Weights of a small mixture-of-experts language model, trained from scratch on English Wikipedia.
Size: 9 layers, width 384, 64M parameters.
Experts: 16 experts in each of 7 layers, 160 SwiGLU neurons an expert, a softmax router.
Training: a variant of SOAP for the experts, 5932 steps.
Below are experts of layer 4 (counted from 0) of a mixture-of-experts language model. Rows are named router (the router's row for the expert), gate (a neuron's input weights, with its number), up (a neuron's input weights, with its number) and show model dimensions 256-383. Each number is 128 + 32 x the weight over its row's rms, rounded and kept within 0 to 255. Numbers have three digits each.
After each expert's rows: "comes after" lists some tokens at least twice as common just before its tokens as in all text. This comes from a sample of Wikipedia text that the model never trained on. Tokens count by the router's weight.

# expert 5
router:118128190077123130137089118162092146118164145144141096147144129200137105109149168115141083173115153148082164142125148130085126085147208108122106147208141123122153142099137128121148101127132145108124134165124085144148106146180176104122175082122156182104136150124088181158133181141135098167124129194157081114108152100113141136175114191057119121174078149067086132128129124129115152135140
gate8:076115153121108141099126158200106085108130137137130104117111131157120182114197159100115117112100094124146153142153093152116210171156199119180122137118080181115075090098091075124100114176157150130159175100198076121158100144113133122190147121099122153103099166128143145186119150141135166141134173152155121138086103176176098112214118130174200170142152154090135158132117164103113212081106
up8:112134133154112060105136080167134145120111038101157085152146157122147160150065130119207085158121117044121126131120122116113133188167143063133123089082139154064153139191162192124152176093127139095167116132083117088105165114196145123069143140121163069173166098143156163081088157153151092068120136174111144126148100086135148159102144102183130085149143113163179138144149092148157061144066
gate9:136120157116171110169124130148050193113086167113108114121122119119210119179161177101132128185143139114116141119097107067107128164143122085136115072089182134106133081147084123067163109158088072107098080020142063136118118146171122125119145137111101170091188138127140081128149121109143131149126151179121151147113141141102203106130136135115115146101127116247101134054208110169063107134104
up9:147118157117123130168126109131161089128166099121147152062151103142071145068103151151129120099089158105069118150165139115178063100142135144171152064134167079155120083121137142175146170153134121196133155135131139158133171090135109127155148197077095073179154128184104100192120140185142138143180164099158140129096109138150152117145137099163171145198144116112120140154109111132112115158161
gate10:089129141104051130138130132100104141124088092119101100165109147116127110185116137135151186179121129152108130148086132080125058082133090171201200146137159106132099131128130131153182092132127167127130086149134072066144114142160115081103147153151093168125162104174143173120100151162151045111106165196176131091144126172106090146128111168149133111156141183156157087093136105142119157142119
up10:112192149094139086154133134117159154170152165094092134072187064174130122128192132130128085145119177204139108101122168121061095091130115139143160185174151154155090072098139170117148127143058157154098135135067077120148141116178158090130079152122136118205088143131161086149171108159100092134130160111120178084139155137159160168112136125088102102127140138157113133104170123187114110123145
gate11:065152158156159200086091067172066093135175109108077123148125102184084104148119122120142120138093093164122168160096119056140170083084147121128116131165115128082108131106091115129189165124163145040119128147094185193071186145156130167177142081151213156124150159139109117118120144158128094106145048130132166122131148106146174178060149122132150110107161151080119083105092180138117123152112
up11:081107152103131104115087142126133040104149137173147134158070045040099096139133138150115109130036073138111130100117144088150153105139135132101099134118104104100090165168123165162087123115120176156058143068124108119103146120096100173159152141199109077142129093132118155120117161105109114121180107147149058150070101158141116146154113104063151192131163082141029112108086118156164119094157
gate12:127087081145135172100069136158165188152152110085066129127092094116093192113146142122113129115166114079107066157126113120116114146092161148100154008129119129095138112161152147151132096102152120113078138174156123158120162164128108098165119130138122178118208115148090121091130117069117170117108162089151096091127068146131098047125098133123115153082030171168155157124151114161144170108128
up12:137169130110131157172159175081095134132201077179164109130181113103118107146165149103124122156148179178119174128178116119136125145176110079165122217145203121177127104040177146076096098110096146173159149157190138070149125115105094054142136164156130146111128129153127124149146118182137084136134105141176151136098150120144199140127143110183140148159126107191113159125161078118124133106116
gate13:095142109198120081141169132129118069102124141094107172147112140100093112105150153112059068107119223132101087087103171142192146165131166200128107145129122076098154127117110172108124088152159116153130179065172117103156116129156075120167101089146148165105116074117121085119177139150077145193083145097140111189121166133130130118132171175119081159160105086115106092112101144147096142124167
up13:098157119126138088133128125130108143164078090104124100139169130150187106138172116095190183178071111140128165210110110133113096110092137105141091152206153151125141061168095142138149100181083171145178127115099120101123170068102135091131189067131140142196160096086156093158150122163191083120155106146100158184122195153122079118108173116084164069116082101140135141148163130146155116099152
gate14:132099167107090188109062073172105131175101138163094072082099115155123104129066123142147126195136156106106159132199083039092089143154149168138113124101152168066139135145157098182126104137139139097068184090120110139094105141131130154085139195162103149144141173162083154119184163137158108145112121118120099181160169138067093126144152109138095166102137135140118130098108089157101111050151
up14:117094148123148158072101131102191157151156090111137146120108092054150107129140125099107136116142089123118114119161150119177114111113099132113122134107168120143126085123098201115064075202162060109130084139095109123137099118117082072154102158123136152180113110102121131142099112136119138149109124163112196098096111114182183125147145124100157145105176145185119152138135154104108214070165
gate15:137181141080125111122106120173131126135141167073150190106148106145150107144156065128135089153163136097094124141156174082140176150179190119144135036091135132131140089142146128182112108134127096091177115073102158229174084101089123144130099120172140125143182093185138102140131084158149205128136093110079124116096172174130160137112126127129148122118156124154124144134146130146133125137066
up15:070108173157194073136081114140085165183165103075103198114142098154138075171110134133125118143106148151122151114161133088122130139095101164103124137160178112131148087133144136133140099168117115087142110132094136148134133084098149133094124134071109132117078092174151115143108124169122189114139124096121104148114128147138124127125123146132152154116093109107131069056157159110155137114110
gate16:131120074090101185177124177103135131157128129115098166099096098093150166102159148124108161117120192145065095089199098140164161083129167091125158142160170085093091155108115070159115152194137142110151087143121050166101144114099160185086127148121132117088175110073140160069110110137183153165071127159126095122160136133104095139185135091166179096177179138110130108077137139176122135130097
up16:132107101094096101072173130095103081125143125064145142137123144119167130101106130083107098156157089130126094138178159143095150084153095167152120105118148136165109153138104131094147106134185143096136118087104103122118162146117138126124119193114089111112110075139173172116162141108040127105168131205111109110138152123100186117104079118117118203100115124134107183098082159158144082105085
gate17:143116132082154108079120149109104144104163116150174047156200142139102114194101154131125156097084141101158133182140170086138131047174161112117088114131125131092102092098088139100164092121117189159111130116113078073140087150160174129092120113137184102151167122128180068132170187144121139138130134089138139098170061145089091116145119122121149121124101143130104099117142136082113159106147
up17:084151120075096077088102163152131137105044084105137164121078117110156123125120164138114167117083117172130145087108139110080170149167109160168179138130126150145144156149181117172155203182140045100110107204127176150123163105128108143147139110102112142173120132114099126123114142107114132090123103107128143117106111118102148165090151094174169088138160135107154140154184156205142115122130
comes after: ",", " in", " of", " and", " for", " with"

# expert 10
router:133115152116139141150100069147068112111136151131171143123126096138137134125171178103120075176131111129105146098115185158104132144118158067113077148112148096121178121137138038117169120090140173104089119156128132137106162071166118135137195090084178196111150123152071121181097207102156148148118122153129114099118176100136122147076144156129111123200108154114092103096146113125157062083106
gate0:152119168085142113134091143116172143117082116132124120127129129078163135176134091089112127109141130062143120150127145092151157201200133063129138094113081109100197152106119177200188185151156129131121083149107162142123150157127105126105116124065156124143132036115090108088160138127116101127178123132098125068134076141097181113117146091155100160102133095081112157171136126123119137066149
up0:078168157057128098166127197216125106149133122106081117149113085078111134125065151045176124093106106168155099134172101193112160140100156141139126115145086170118190165130143133161080163198111093136141131192115084193129132158127108133101138101173191118100114069110167097099136162118087117143126148120131075138144131112165127108093141124139111126114088150126142181160153146132104132122122
gate1:161104074122112113101084097166090134094133119098132159043108108155079131148132117137114166142172098134114172108122099135172098067129081173113168104108111110145114135149090149088161202161109129157176134148124145103116090154150185211161127081150155169090135103140134131093176147110081089178118133177160124195139112157095066179100158119103089066150099161154133159126141114060146169151162
up1:134100111145145128102157171147086160077061150143047107069136127158142068088173137118147083137096135101116072077136145092117155175088055146108088111084122179073118131132126052109150152158108115139169103150161096091107138183106112147138133092136094152086086147087085148097163078126151133150094088172156144142207132103125111125112132143135073112091130118073146133134166094081174117143116
gate2:093076098124101167048153150191188147114090151104134151086109160163080064157164092135107164141113111207116141172134158123085153126192101135165148083094161179124086110164130107108111095150199137115110131106141174141118150149129106122167137154136128170142143165128127161146140164087083097142094201189121174153170147091118126150093147129121135123093100108154116158121139108074168122122110
up2:103124131100134167136123122163130159136052176139137070062113161165112103132208090179097163150108111053125132111124142099095132138145099125126125101130130131132165121145140129108129106109152117106122137067121112133126143137161106095115100156142152106182128142093133139094215090127034109118094161125142142177093128145110135146082166105110126143048187130160033175094121124133074117128150
gate3:090095150093107100107126139091134184134153084171132160100156037165035156116096109128157098136119161162088136081149195144126129108105117185081111135098135154111106142123113100118136144092125204202121157116133121146069134137109142064124155171139125138100149131146105142152104163131168159101121089088107147165167193178108154142127161156150113133107164134160150097212177132199142107097123
up3:142117156085102152115143104143164117152085135113172085123108154081137130037131145127137157119096167115121148137143163136066099136189118115123144106157146183097129122095155089155133096172090163065169110107129142140128115125128125205144159125101125109084155130132137158090099173148118109143103114127127105167103110162115113087105207073156056085106170078154115063098128143148129093107138
gate4:141180143119147111105114186121086151150084163073147160128157087151103110104124128090074113122169149178104071092073108143155096138139079142100123122149161131115148163137092130094106155137181215070112141123114124053150173136142088086109117169038107119063130127207057150129141144108148126131115121138118172145108176153043084122161133152125091117128127120115167111129100134169137071108134
up4:094098167114115135152096130125126158108116082099200177126134201066106153107184208157072111109104085181119083163076145133178158173144120131164120103098109072185077131169102115107085179142111097133179136163072066108124092198102146126120130141112105111156106150136074139132114101081146140138071131186112163137093106128071098131134128070137088125135106102102074131147047131133176176149119
gate5:113177124134090110180090116172145123128125128104125101139161136175132051146085078142176084100094139143110084101134134108121127131128123128140105154173062064121117093134200175101090129134147136166149143149113168148094149134127114072147135174095148091134084099154189130085147098168139150120143206106185146196113112126166137130105081166107150159211149181135166165130100191138168113095096
up5:133127110163146098135167119142119125142178226111143096129097105077147116109112151080139164129079125114114192159110091118190195126127109127144120160145149177086108129142087132171180170096118110118117114087100118099122170100100089164132147135216091172128109169119079133112067163121149085132149103131165162084134150133161204129079124159086112168134130150159132169097180127150190183168145
gate6:145132174132087165103120090099098084087154150103129148132103159155114105106116039098127129142125130182116124106108139130168192106156176141102100124161086148134142101125164055126159102136208129193121112084146158139120131149210117103140108118149139158098133123145134180189166135151156103119121113227099147135112085085141119079132125127124109179087082125136095125136221087139098164087131
up6:150117096129074200181102173181130091141090165177119155109165065114126107149171136115175117133173157116114134182084114131105130143092148147149095172079099135187107129165183111179155154134133127160137149109181152143107080164156163094101132084091082109097132124118202125137142086187147191116160185119114138108176143167089133102085117129076110135128161121069139151060127089118098062108126
gate7:192154101086120190152146085069140101166094119107161113147092177155163227061177137117093176165134094093152089111130093170158141195056145129105150111193120092099111082070135153102164101090156134124136125093121087139025085180126141123131169159141136126147116112095168112120128163162130166127147118155131114100112135152157167078153120111120113085149127180111139127152095106088094151078125
up7:111064072124141111106108102154129116151152108120107104109121114149095117114132095124164155081116083100182150107168164108163142122186043163114087145102115132132127100120116114128147141100145062102150177068156206124145058101121114155089137162160126083150160136130075176127111080049131164189086114171103112095139133096084136133076118214159152175073133155122105114082131070144135175130054
gate8:134108110135118115130095117138078082073116153154141132069141114129135134098170189140089193105120104106121129125097092153099197154117186122201074133105116150153084134157077120080091140182148119147154162103189085106136113139109147127146158142096171095086067142135161146156138180113123232106133141168123081111170088189172073114199174070151152173131115159057150186118119167129104186106083
up8:138167104143092040090105096173118154107112115093156110091112130098132193136104162131159087151148101103141132159098156139110103158164146094143080102096138179145144142180123113134167179105138126123153174132107162152093134112171133097095132146129193087139150107121141156107120179131163080072118091150125170109138109143129157150108135108163128126146142136167156156158109149155135110096066
gate9:121165144102110125158130127143115159140135154108113106131104134146190186147162142091117144129095109105064130118119092096121094115140115138088146064119152174115125103119134135119128074115124121102097091043133121083095117091143126135107126153113106109075191122152142122128175085064168120138135168208144119140154166107091182092109084154131150133137080147233138156061166079192069114153148
up9:152100167117115133139146101121159141144179121113176128114172136148092140073139162108142099120082173094089131132149188104155103101131128132150090102164161087167137056109093144171170188156102130175143153118134091162131177099143119133136152153067038113184153108154114110171127153162123141169148168086116177163085127098126141079123121085151182138189176108159158128127118150103060141178180
comes after: " |", " (", "|", ";", "'s", " W"

# expert 0
router:145092131084092124194101067195104154108112155170153160128110145126101121141103142129141107165096111133090134105103145128156174163152153143060152153107126108125134209124118127146145114148137152106116104141113139099064090098166163170110150129110140154067150131126081123180101157098113131167148170136157121142051153135060116087140118163120117085142089171121085102134103104103170148106090
gate0:146103127130088127092092145176194156107057134140154092102123194097215135161117089149108151137113134076146124148131125087149137151179127083078122078126115101131166176133081154206111185138146148140125103121154129128075153102153093103164137094130149146134097038102130106078101106100104122144159122107081177094145072118137187146106123123137120168144101129091126149167127109122133160150091
up0:094171130089076140152109185238135157126098098108158116140121086101145131156124141103140130091121118126139094163149091156109144128157151127129126103150145152080145185151097154165068190198104119118106092202120110188150111135149134159119175076202168099113082077083158131079096132107069146168184158129141105120153112105158108121102163099113142126141074132115180147162176140126164117139099
gate1:164105117093168119116139132167079158063123107102101088087154146146053090190117179139142181132167118110142216107197110142192121107139141129162168160154114156127101148144140162102184149131143124116152125121134103121132109171157194201133135110121155177110174087151109160068186098136171095179085154201151101199133102165109148139130171124140063103142090145138114159117158144105143153176146
up1:146112130138172109083150121139119133137048158143092110114115106103115063101178137143113121116097107040111143119152153079164161176106135108123089125067148170061160178120105110114149135099130119118165104076183133070072146171106123122138091106112131093101092160066089168087159122140158098120116139185128123221154162135108136073113120052114107127126147098140144126131169103087127152140130
gate2:153122061132127141025138133195159139073112143084145117176094122172123100117165088171127123127105111164096174138130145138076119108156101107144140117153147149133091141125101121112079116135158155113072096082138149111122134156149098145211114100089143150131138133162123128165146122094141107134144159195151160153160150065096114145069094122177066135116139153097138152102133139122163106148092
up2:162131079102146155152119080177119127109084170131144103103077168171089111120207074195088141128109181129079137083112142104088099157146098101113146117127110091162142132122104128118139118133111108146107168072110103114107162182135118074129100184122142060173129151110102114108203096139094102143084126132133174177112105136106156082055158054099079143035190169113078170110153129146112131109150
gate3:079136153103122104137109203144113164124092093195127180124182063116050115146115122132140126109091117094057110106166152131118141101119146156092120164152134108109104128074119126130149157105117202170106152152134147139125101109123155046137126160171150160129133173142067053132083169091173171106112106097156105188144144168134163109085151148136126100089149094174138108195159127167102108104069
up3:138095142100104117118046096101170046161089127129165121156105142126115126034105141128114102080090117120084162150153133133087093127172140098125159115094178182105152117127130090130115089171048105107151103128132135095106112142099123205088126122109126099154159178156077178114131155173115099137098112131101122193129093154051144134104146106150089066102139137116076141114165111126122080102135
gate4:128160133108142127092129195153112171112118160073158131151166073155088105089145141116091119100158102112096090105126103155118114137114109175093088132147141106130124164145070139080122100127166216102095155100122124091148134114124157113085134191071090148097133165112048147150119128110141123151117106101121194138128144118094106096192138088132073142098122124107144110146098110151104130133126
up4:135093153129134145110078153135118205118080095116195162149099162077131160087203211130105106106105100182131075149072149125145114196115135120111097152066095103186088141125135099120092167207123141147169160142095061104106102163120112125129135119102141145138065147124090115127098098103167127102064100149090183108078140096063112135165136075143077099108117140115123116121089136139172175154125
gate5:109153127126142114183106196148108160119138095102134118135159124098124122140093122189160110112107165095089102131069167141119146100089110126090160172142095096133084109097144189100136147083148100082112163104108126169080103131133165104130114178106143093167095086135150133120112071166130131097100141080193132150094108174112184106128120149109141158186136174116112147123127165179141116083048
up5:142090136192153141112165113098133144137158136085155166144069111114144107144135104108116136114057133083092161144174097174180147119096115088145098136105178131136104120153121127135161164154094129149172146096133152108090146102125093157103182146182137174159156121054113108100100205127101111147169152140133135092128134154194165107075163128099100208112151093141143138105157151147169160155108
gate6:153133174173098157139135104140120139154128139103136096117131159149073083126107051118124153125079141142089134133144139112139199132182204126133113093164106148152098096086102052126173118157147126162160088118123102110142174158177150120073113192136124130089108093108114110182206168076129077140126130175125176119114077053152088139175159146099106147111086144129152135098204086182080139139139
up6:124118063142134165179121153126104118104126155145127181117157081126140108144138137140152109153118152083105110191064104095110157112079123106114122115050075138155125129137174133173150122121137123159134139123170160162098075151109142113111115084139124142121110104105132121120129060152124182115124218067142113054182155117119123078086100103079076107136143108111143111072153123126144092101158
gate7:177136148078126197134108100082108121149071104108158122176094177152166186110147169204118183158140111140176117105163092157151119114125155097168171128164143152102117097100132160068171119126123088156142073173124093158066159204122130116148130149117097110163097116074167094128120129156079133134180186141152102104100137142132197082149134057092124146180097153164159146116147122047086166108079
up7:141041104085111086103127071109099119177128132159076131120128099083086111151131099177114123085129127049212179111177132104116141111131083139127084097096126104118131095114104116107135136147134072114218131078099150147107090099147163160084127135123100067139144108108074170094111135048136169111123115172129115136072105079111124136081125183187117163090115174107143123086139083160133175157095
gate8:127100109103093111106093154183087099105120116132122124073138145160141148087161163141092138123126120152130114140127126137150182170138167104184143153088110166073082103113106171158129158134147133113139157134200060102138123166144179138146121135097147128159051166152153162095119160141151147167110155151121122128118043192141106066198126136131221187187109151074146209133144132132116148121159
up8:149154148167100102116161125205122140123097093130158067153111128106151153131109131105204098145141146088126082113107159060139140205157122135142129106101093148113141123142147127183156190127135120089149142110161158113111165126168121130074140139088150065148207084130184212071092193084153092112119134153143176110137086105139158132157125118193140108159168126173143122162131100170160063122093
gate9:099133174124112128178153097154136136100093196146118129084124150142153156152130145129155120162097109137145120071114117072148085173135132143102118104111126136118139088103102135099106124151145110103109075054111071139144178138198140121122128150152098124064158096161126097114145122073190123108107186183162140096117169156092223115101111164114113125104141146203120164096139097183070077136141
up9:143130160128132118140117093132153123172207092102155100103152128100110147118122156139152069128090158062136187155147149082162083132125096150160095084137142097147115100114113149191152189186093120153137161113096112171112175093140105154144126146086030120170170100169111140191112144175118138105153151127151191137120143139109141149123129099172183169133166072116145135125128091103138118170090
comes after: "\n", ")", " in", " =", " ", "=="

# expert 14
router:117128140106152165116102099131091123128111148154151100120115140164128089089178177116127121176138126090079157078150171150139114089167144119127102118170121091126149144090151145161147184105135185132109097174122066078113153081139119160186155119110162160100100078108087149122098159109116127159118153141155125135084149091118150137102069181100114165173062151072078079116149142118127108138133
gate0:136101162165133186126145102140166137101098118171118112120118175122194139187118141126097136106095131054142098141118121103186131135168138114157163093103079111080156133131107142191147219187170141147115099128132133117107172095161075135142140116109115146139145019118133113084093093053116087142158081147116116074146051099093126160161102138130131172170110147067156142197142162135084110115151
up0:068184169086108139138122163195136113130097097108121080190119092085132109113114170102200171096121094150160109156124088187122137148091177162145096133128117164105159117156119133187064168212105101116090121177105082208100135088117114170108193110161167093121104066101136125131096119107108137137168184151115101114157137128116092099117139145160148125122104160110185150113196132111131120129058
gate1:179082091122150092126092117119089140085073127129143148080177132128094137161115155135152190126204097128182165092189154150209142141154148148146187141191055143150111129144168161150176161159158116132136157152151121106117118158151183219105199133151168126108140091118143148081161095122117111174045190150190118147146100170108088150119100143134138076143096129119085164104143107112143177167168
up1:196073140132191119040129133159138158130046130176092114122155100122123115070150124115123092123109111049096160136103133084156146186100114122155105107078140154061112119180117077153175123092099112138151109095143128096078151150099124144128143137123113079075079147085105162112154108132112105109120134146110093187157145139085112129144130112126117120087146107106146136156160064084178138157127
gate2:103081106110099116038159103176103155092105115100106102147145152134137096106123070171115141115138103188109174131063170109097162095153126126156118107092177170112080135142080094168109120121140136107088140128125177108127130143153081153158112115084148151119146087153117182148137119088111104156094162186115158158151138141092186196075122083102091096113113154130084157140123118112148145129139
up2:122078091117151125146156076182102127114042170105108084083155169165088148115168080156068162137142171122089154068074168077088131169133084125090113084099126113170144157116116123123131106125145110115101175091090138144097143167163124084117125164112147085163132101091086142144210068162085130155076126140146157169130135156093192118059149073092126144041181177140075170135164096135088153138168
gate3:142147118096126068069100200106154140113099086190175149160142100096038122161099097111123099132071090139069131082148160082103106111134100169117145146093149144127125166123140077148132177111144190165128127165117123115101104116177126091095135169174117166136146131121085111094087132115175153118131098119139118122131169132097136091130173148164130060088119111125168152168153137169118121070112
up3:131118168117133080137120096098168075129070117121165101154114113097106129076107130078088142058086169137068116130169171156072106130213089099177136122104180172089136113112156089120157122156092120065154163123139117109093138100094104159117168124123146153095151179125096128151144134157125096099126108113121105185133121107098108080093181101134071087163113098108128112118178087152114109093112
gate4:140163127097174120127110142183127162106137154075155118144177114137090116074156137157080153162173111166082106102127135165132096109176085164099069102121144087122099153127085145118126163127119166098078148131111132091116162101128153112063119138096078125100117141124080128121156099101129147175111130124127201162129111138113108092150146130115105191123053110143151129149079133158169145125118
up4:154084200114123167142089107144118150137119093103217158086094170049088121161157184110086098158133108163095066137084139150139096129103136127149103175089062094209087135135086163162093173178138125107178157168078079098104139153105144132115136117095165146161108151188081124150099102123155111131028135144090165136091085117099124151111161084144094090143139158135079108149096151142188184111158
gate5:123149166111120144201081166157109136171133116120102121121165119175137124120087098144216073124109098096131105102150134125109075106155111094123131145166101123108112120134159167120114149115149093078183138124150165155083123127085133135125166107119131135125086091105143181090116126113148176116146190080139120236066140148158165147142100112098109144145159172084166200093120158143134089131065
up5:143094122171141122083168084115119056115134176054170112044090130125121093144129110116104121134037087099117182132115086117121122124096104075164119132131123138075042130115099172162135154175084122184156092108103127187133194077078043154133161111196115133182107141103112143153094150106071120135125123129192192111129116109167179139122147184144069154169121138149149158095149104146158155127125
gate6:107105181168151174119102124075121163136173119094114130096145125131083126131070077161139149112092163205118128117134144109122181076127198138110107139131139150137088136098140072123202127139165147179141085112132132143132139140173128154114112182117142114091139070131164138179138132100104095163108132155150152095101122090128098111177145133132101129095108126122071150109234089166140168131127
up6:145143097101138192161123185163148116133090146164117164098138040114152137140182121098139083127109135090120088149083102097094124135125158167155132141082061118198143169145140146150128136120167138144129127124185181142109058160103186132120090094094119114125116070124165117148116060149153152144106168095120152082144135123128167111112090138079088130141157116085140051112121080111142103044178
gate7:126128152165165184136135095065170098123100108083152120167138151161169227094136146139118170173127100175139140134118103197093099133115139145129145117195133138099155115083110182098154081129128107148065141150090116085039128195085135098152143145161113153146122048095174082131135118161095162126198158124127125113057095201084166098130131111090133134128140167159148137122137110075085139063125
up7:110071077108130148103118102150119118156128119123078103081126089142052119142073119145146129099113110078182153108144134121110145168159105138126116112122142130167137099113128098096121119135112096098181137078104170148108067094130135133078129132168157108115169122140100174072098119048072175118108130138112093085103109135102150128125124200189150150104146187132103120067116122144099202154101
gate8:101163117128117145109136102191065086078124111165132129063121130125164134100212158084108137111111126115164171149120088143093208116160206096198130140124099152065107147126120142153109123151103126092107180149168079103137138184112151128123128122062150150109067171154117162150097180127114173177119140165131145115118112176166106089201170084126177155146173152095163161137132143125111187095122
up8:129138167143088056113133090185115155076107068098160123136112136120116157143092151137192100126099138094129113151093160101116133202177118103162107104080143167100129172155140144151159160123155141112112125103092107072137162112163151140058138131126170059180184119148164183089112165101177079083140149127111164105131089129152150149132123110209137071165154076143134125133120120169146068115126
gate9:136151109141127144135126122120086170083128141118150154126122122135146200169139151122157160204098089078129133071078089073166103173136151070121127095149102121125134099123127166119130128154129082120104059078138092109100135111148149146124118159120110133081209098183148116147101113066151118142138165177121154138100139147091233119124099177096130117129147136235116139078147079172048103099088
up9:173110188120140124120108144150180112175193134090171114082155111103082120090126143131137113114135156101102151147165151100186091130123119122175115062098166097162113099119107159184130182147128210164116198114113140127126162092126103153122126147084070098157169104163116137193132177194144157144154166109138140119093113152117158088125153077167152135160146113127148117146121123120111116169139
comes after: " the", " of", " to", " at", " in", " on"

# expert 11
router:099144176090148128167071118120144087056152145200163127163097149101145139142133194157099103117149169087103146089164166132074188130117179096098095144172114123136135126136115124141180152137159159111056067114147107117089104112172144098123145109093187165142118090129100159128134165083194107145082154144142131117090103104099112106140140092169154090134074149147109146120131055136146149131077
gate0:149101121146118134103096098127163104103109112120159123120155125136219154166130104117111114109073128099182125180128117104146117160145137117067121090150096102123156139128077178150150208176176132073155123098113103115083137146176094115127134103133125149120159066128093133098154159055148100158158125153111146121159107144110197141144133101133149212131091099067099144141167109125112135149126
up0:086154151077165154157096163220141114124102103117153130183117083149113126115120174106150122114090101151184127127133062157085122130109163169140118132136146159111136179164143145151080197181128117138154093173103113168128128163128135181088181089197165143090125107113134120125104190112098148182125175118118116118147172127167123123118158153163135108077032163111165173152155172113138100160101
gate1:180106128126152126152128111192097154094139097131114130082167151168045095135145180126093166146120131158167189158169090142168154134137124136162178138130103119127129144175140122095159166158137105168139141170101099111111133097149162187133177125139141102117101071122081130127192132146113146143075149187145091172148078150108088133139121099079118108140127191138087158076130119106133158181147
up1:121112119152137110109158178125108148116059133188111136107111133130152091103154136115117098131100105045155100130104176122149153186093074165127085142070140162061132130162096093146123102076097169116172107150181136085099133166087090116118135113148126108063093168098109182083115086152148130145180146161120131188175103082141140144134166140154077060099098046091174105134174093123110136141124
gate2:104097117139116154021122118138148143114116109115121103113145114127098086101088063124155156171136098192120092155135147145094159121197095124145097125117138137135096113123107096150102133143214115124112113092152183116132111151143067139197135171124160161114151121123103179166153131096093104143130168152103113146167186141106149154090107149124100121090092091188106115076104137081104071080125
up2:114082091125133113113118100158147135129097153156134067101121131165080114123185091182088156201105157106142133094147141126121098166145079099080111138109122094172185118104135115124133150141157124135111168113111118099117172164141099124132108160150145119149114112091109131154192063115094079135059128136160178140092134201108126110085170107120100153057200134148073186086119136098024111082153
gate3:139149134113118095138134208135112128194115093162134152150102137158065083159121148096155108101115118145028151078130166149117141113143127152107095150140143141096115120082177136145133159084120161159171153047097138125083129108128135136130114148159162163159159124145073125093071125081142183117137073119094115163155172163081154169146167143167091070092106127192128153164209157176148104089138
up3:089120145085145111109109112181149070131093111152180078164111134093109112085143172140101154105141119136068121133176140150103086111163117123197161108116132135137158142121133095138140126135117093093131107134106113100110080113117152164135183147114152137108097210130091149136120182160105135150158130039174106188128070120110118165087161075149057098155127142181141134073170121202095110164114
gate4:110189126099150096121120145161144142175127117135119125151218063121103117063123100115099103157138127105061111108088085153126136155159093139060113100175189108115151158140082109109145126157176191092086116128119137125128181109124129122095129116078087095054146130127053166159148092098100114138120093101103156162145137123074089105132123107143073147096106133088137105125106173163173128102092
up4:138104155145116139187086086123145120119097069108211179127092169085120148121181216124136082153121105171107095152069122103150119150119177127131126164089137093184117129178106131109114171226137133111113157155083064051109119184131104161095172122083132112129119135137067136174108085135120165108081083153106154095106095107110098156106159070148106105137124162166084181165081171146151174124121
gate5:128186138146128114188080167166107155134091139178140140156157092197132087177076104132163041151113113105110119126098147112152151123118110167108214119168127136112141122102184166087098081045170128089140177154097156186097147120144151125138140157168133122146119109071178143093113119153161160146097188091142143179114125124159142117121088109124129133167132141138122152167138141166112110118105
up5:102121149183187108106108084075148093106174215045150086120093087084110129133133168091126118074099164086121122160107087133147148117141117091143098122141179126113068117163111125174124122152119119165163149117149116105089188120130075138146160114190102098103078129109121096137094153121132096157107110133168191103130159155154223097068135175087122132113143120138118116111095123124203157169158
gate6:146110186155156176131125087152117100095112136121147107098136158125104136097102081118164100090106152175091136131152128083112156113190198157152112127153075167156089138136154072113154089176165158194182028142109147091116174148175086129138149140113130110127134126145094110204204138130179061132136139194109151114083097086140083125164149071142090133056107166146087175110218100198142157115108
up6:145134089145066141178060122176151130139091183151128146099143059127133128121108093124143141161138106078137079182075104090108152087108150149145120142086091127137165123129150158162135137123123121132127170135228162137130075155115144119084114075117099126135116116118173138134101072115147188136122178069120159127161117152136184078093158135055099136139128132126155096082137085083118090085155
gate7:135149132156133138131149115072178160133100101120149061170085197131157178140113121111122183158104134136145098093084070203135155161101189062132141100193115149125104102101179164094156082117158117141157143159130087147031153159128144078155141161133094113165129089126148111123124149135140154104166159149122096083107130195099169062114134092120121106120080194188100151148103118096088146099123
up7:121111059091143110080138085164136127154088146158106113095145101134063080137110118146127097072113150113186162079145136146158170117178089138121096117110102122117090117106104107099130134138113123100179109089114190142104056101166123168111159162117123097138148127121050165131129110091154123131123160145097141110144107107094125166039133195160140178061129154118063112022095106146116170151097
gate8:054119096146115151156130176188105065092126161143118143110148108125155191122173140077099168098123118150146163142140055186078162198119211086158124107134121158130090099123126099091092105150118150164148127146179090137174123156118140128111150103114135139095091149139111137158161169114141164166123146164151098080123099172165118104205143111094168186121110179124146204130089155142120195115094
up8:133126129157114067121133104164092136133118053118124088148159158079160140138071100132199102157088120079118129145127124089110115169153124072122110067090135154079150145191165163146147203117141142072181133141102116103084158130197129117082146135109186076169184091127140195062095179137120084079136147210124154121132083100095175140111140055195113110173126134160119118118117120135174082132053
gate9:097100127118124107132107112162138190121125162105157099115164121156156126151120132141151139172149140075082134079092107092155147166142135101113142115109140144154130074139113098100143147138136100119114066066167100141109120097185156123097151136142073149071189165136126127126159088125180115127132094171110100144145140120101208100140078151143132130134138113236123131072188082184104076161101
up9:111111179093130140142149101106182149150157082132132102084137113112104164111133154131149121125072141087124138189140161087154067126124133133169103061135157109142106058107112144131135152164144135194150190113100117117110183124127107114110167166076041096164145096181132118184102177187120087129162149094149166124086155140120166122114149107123167150154192115110140153155070113080106111186163
comes after: ".", ",", " that", " first", " he", ")."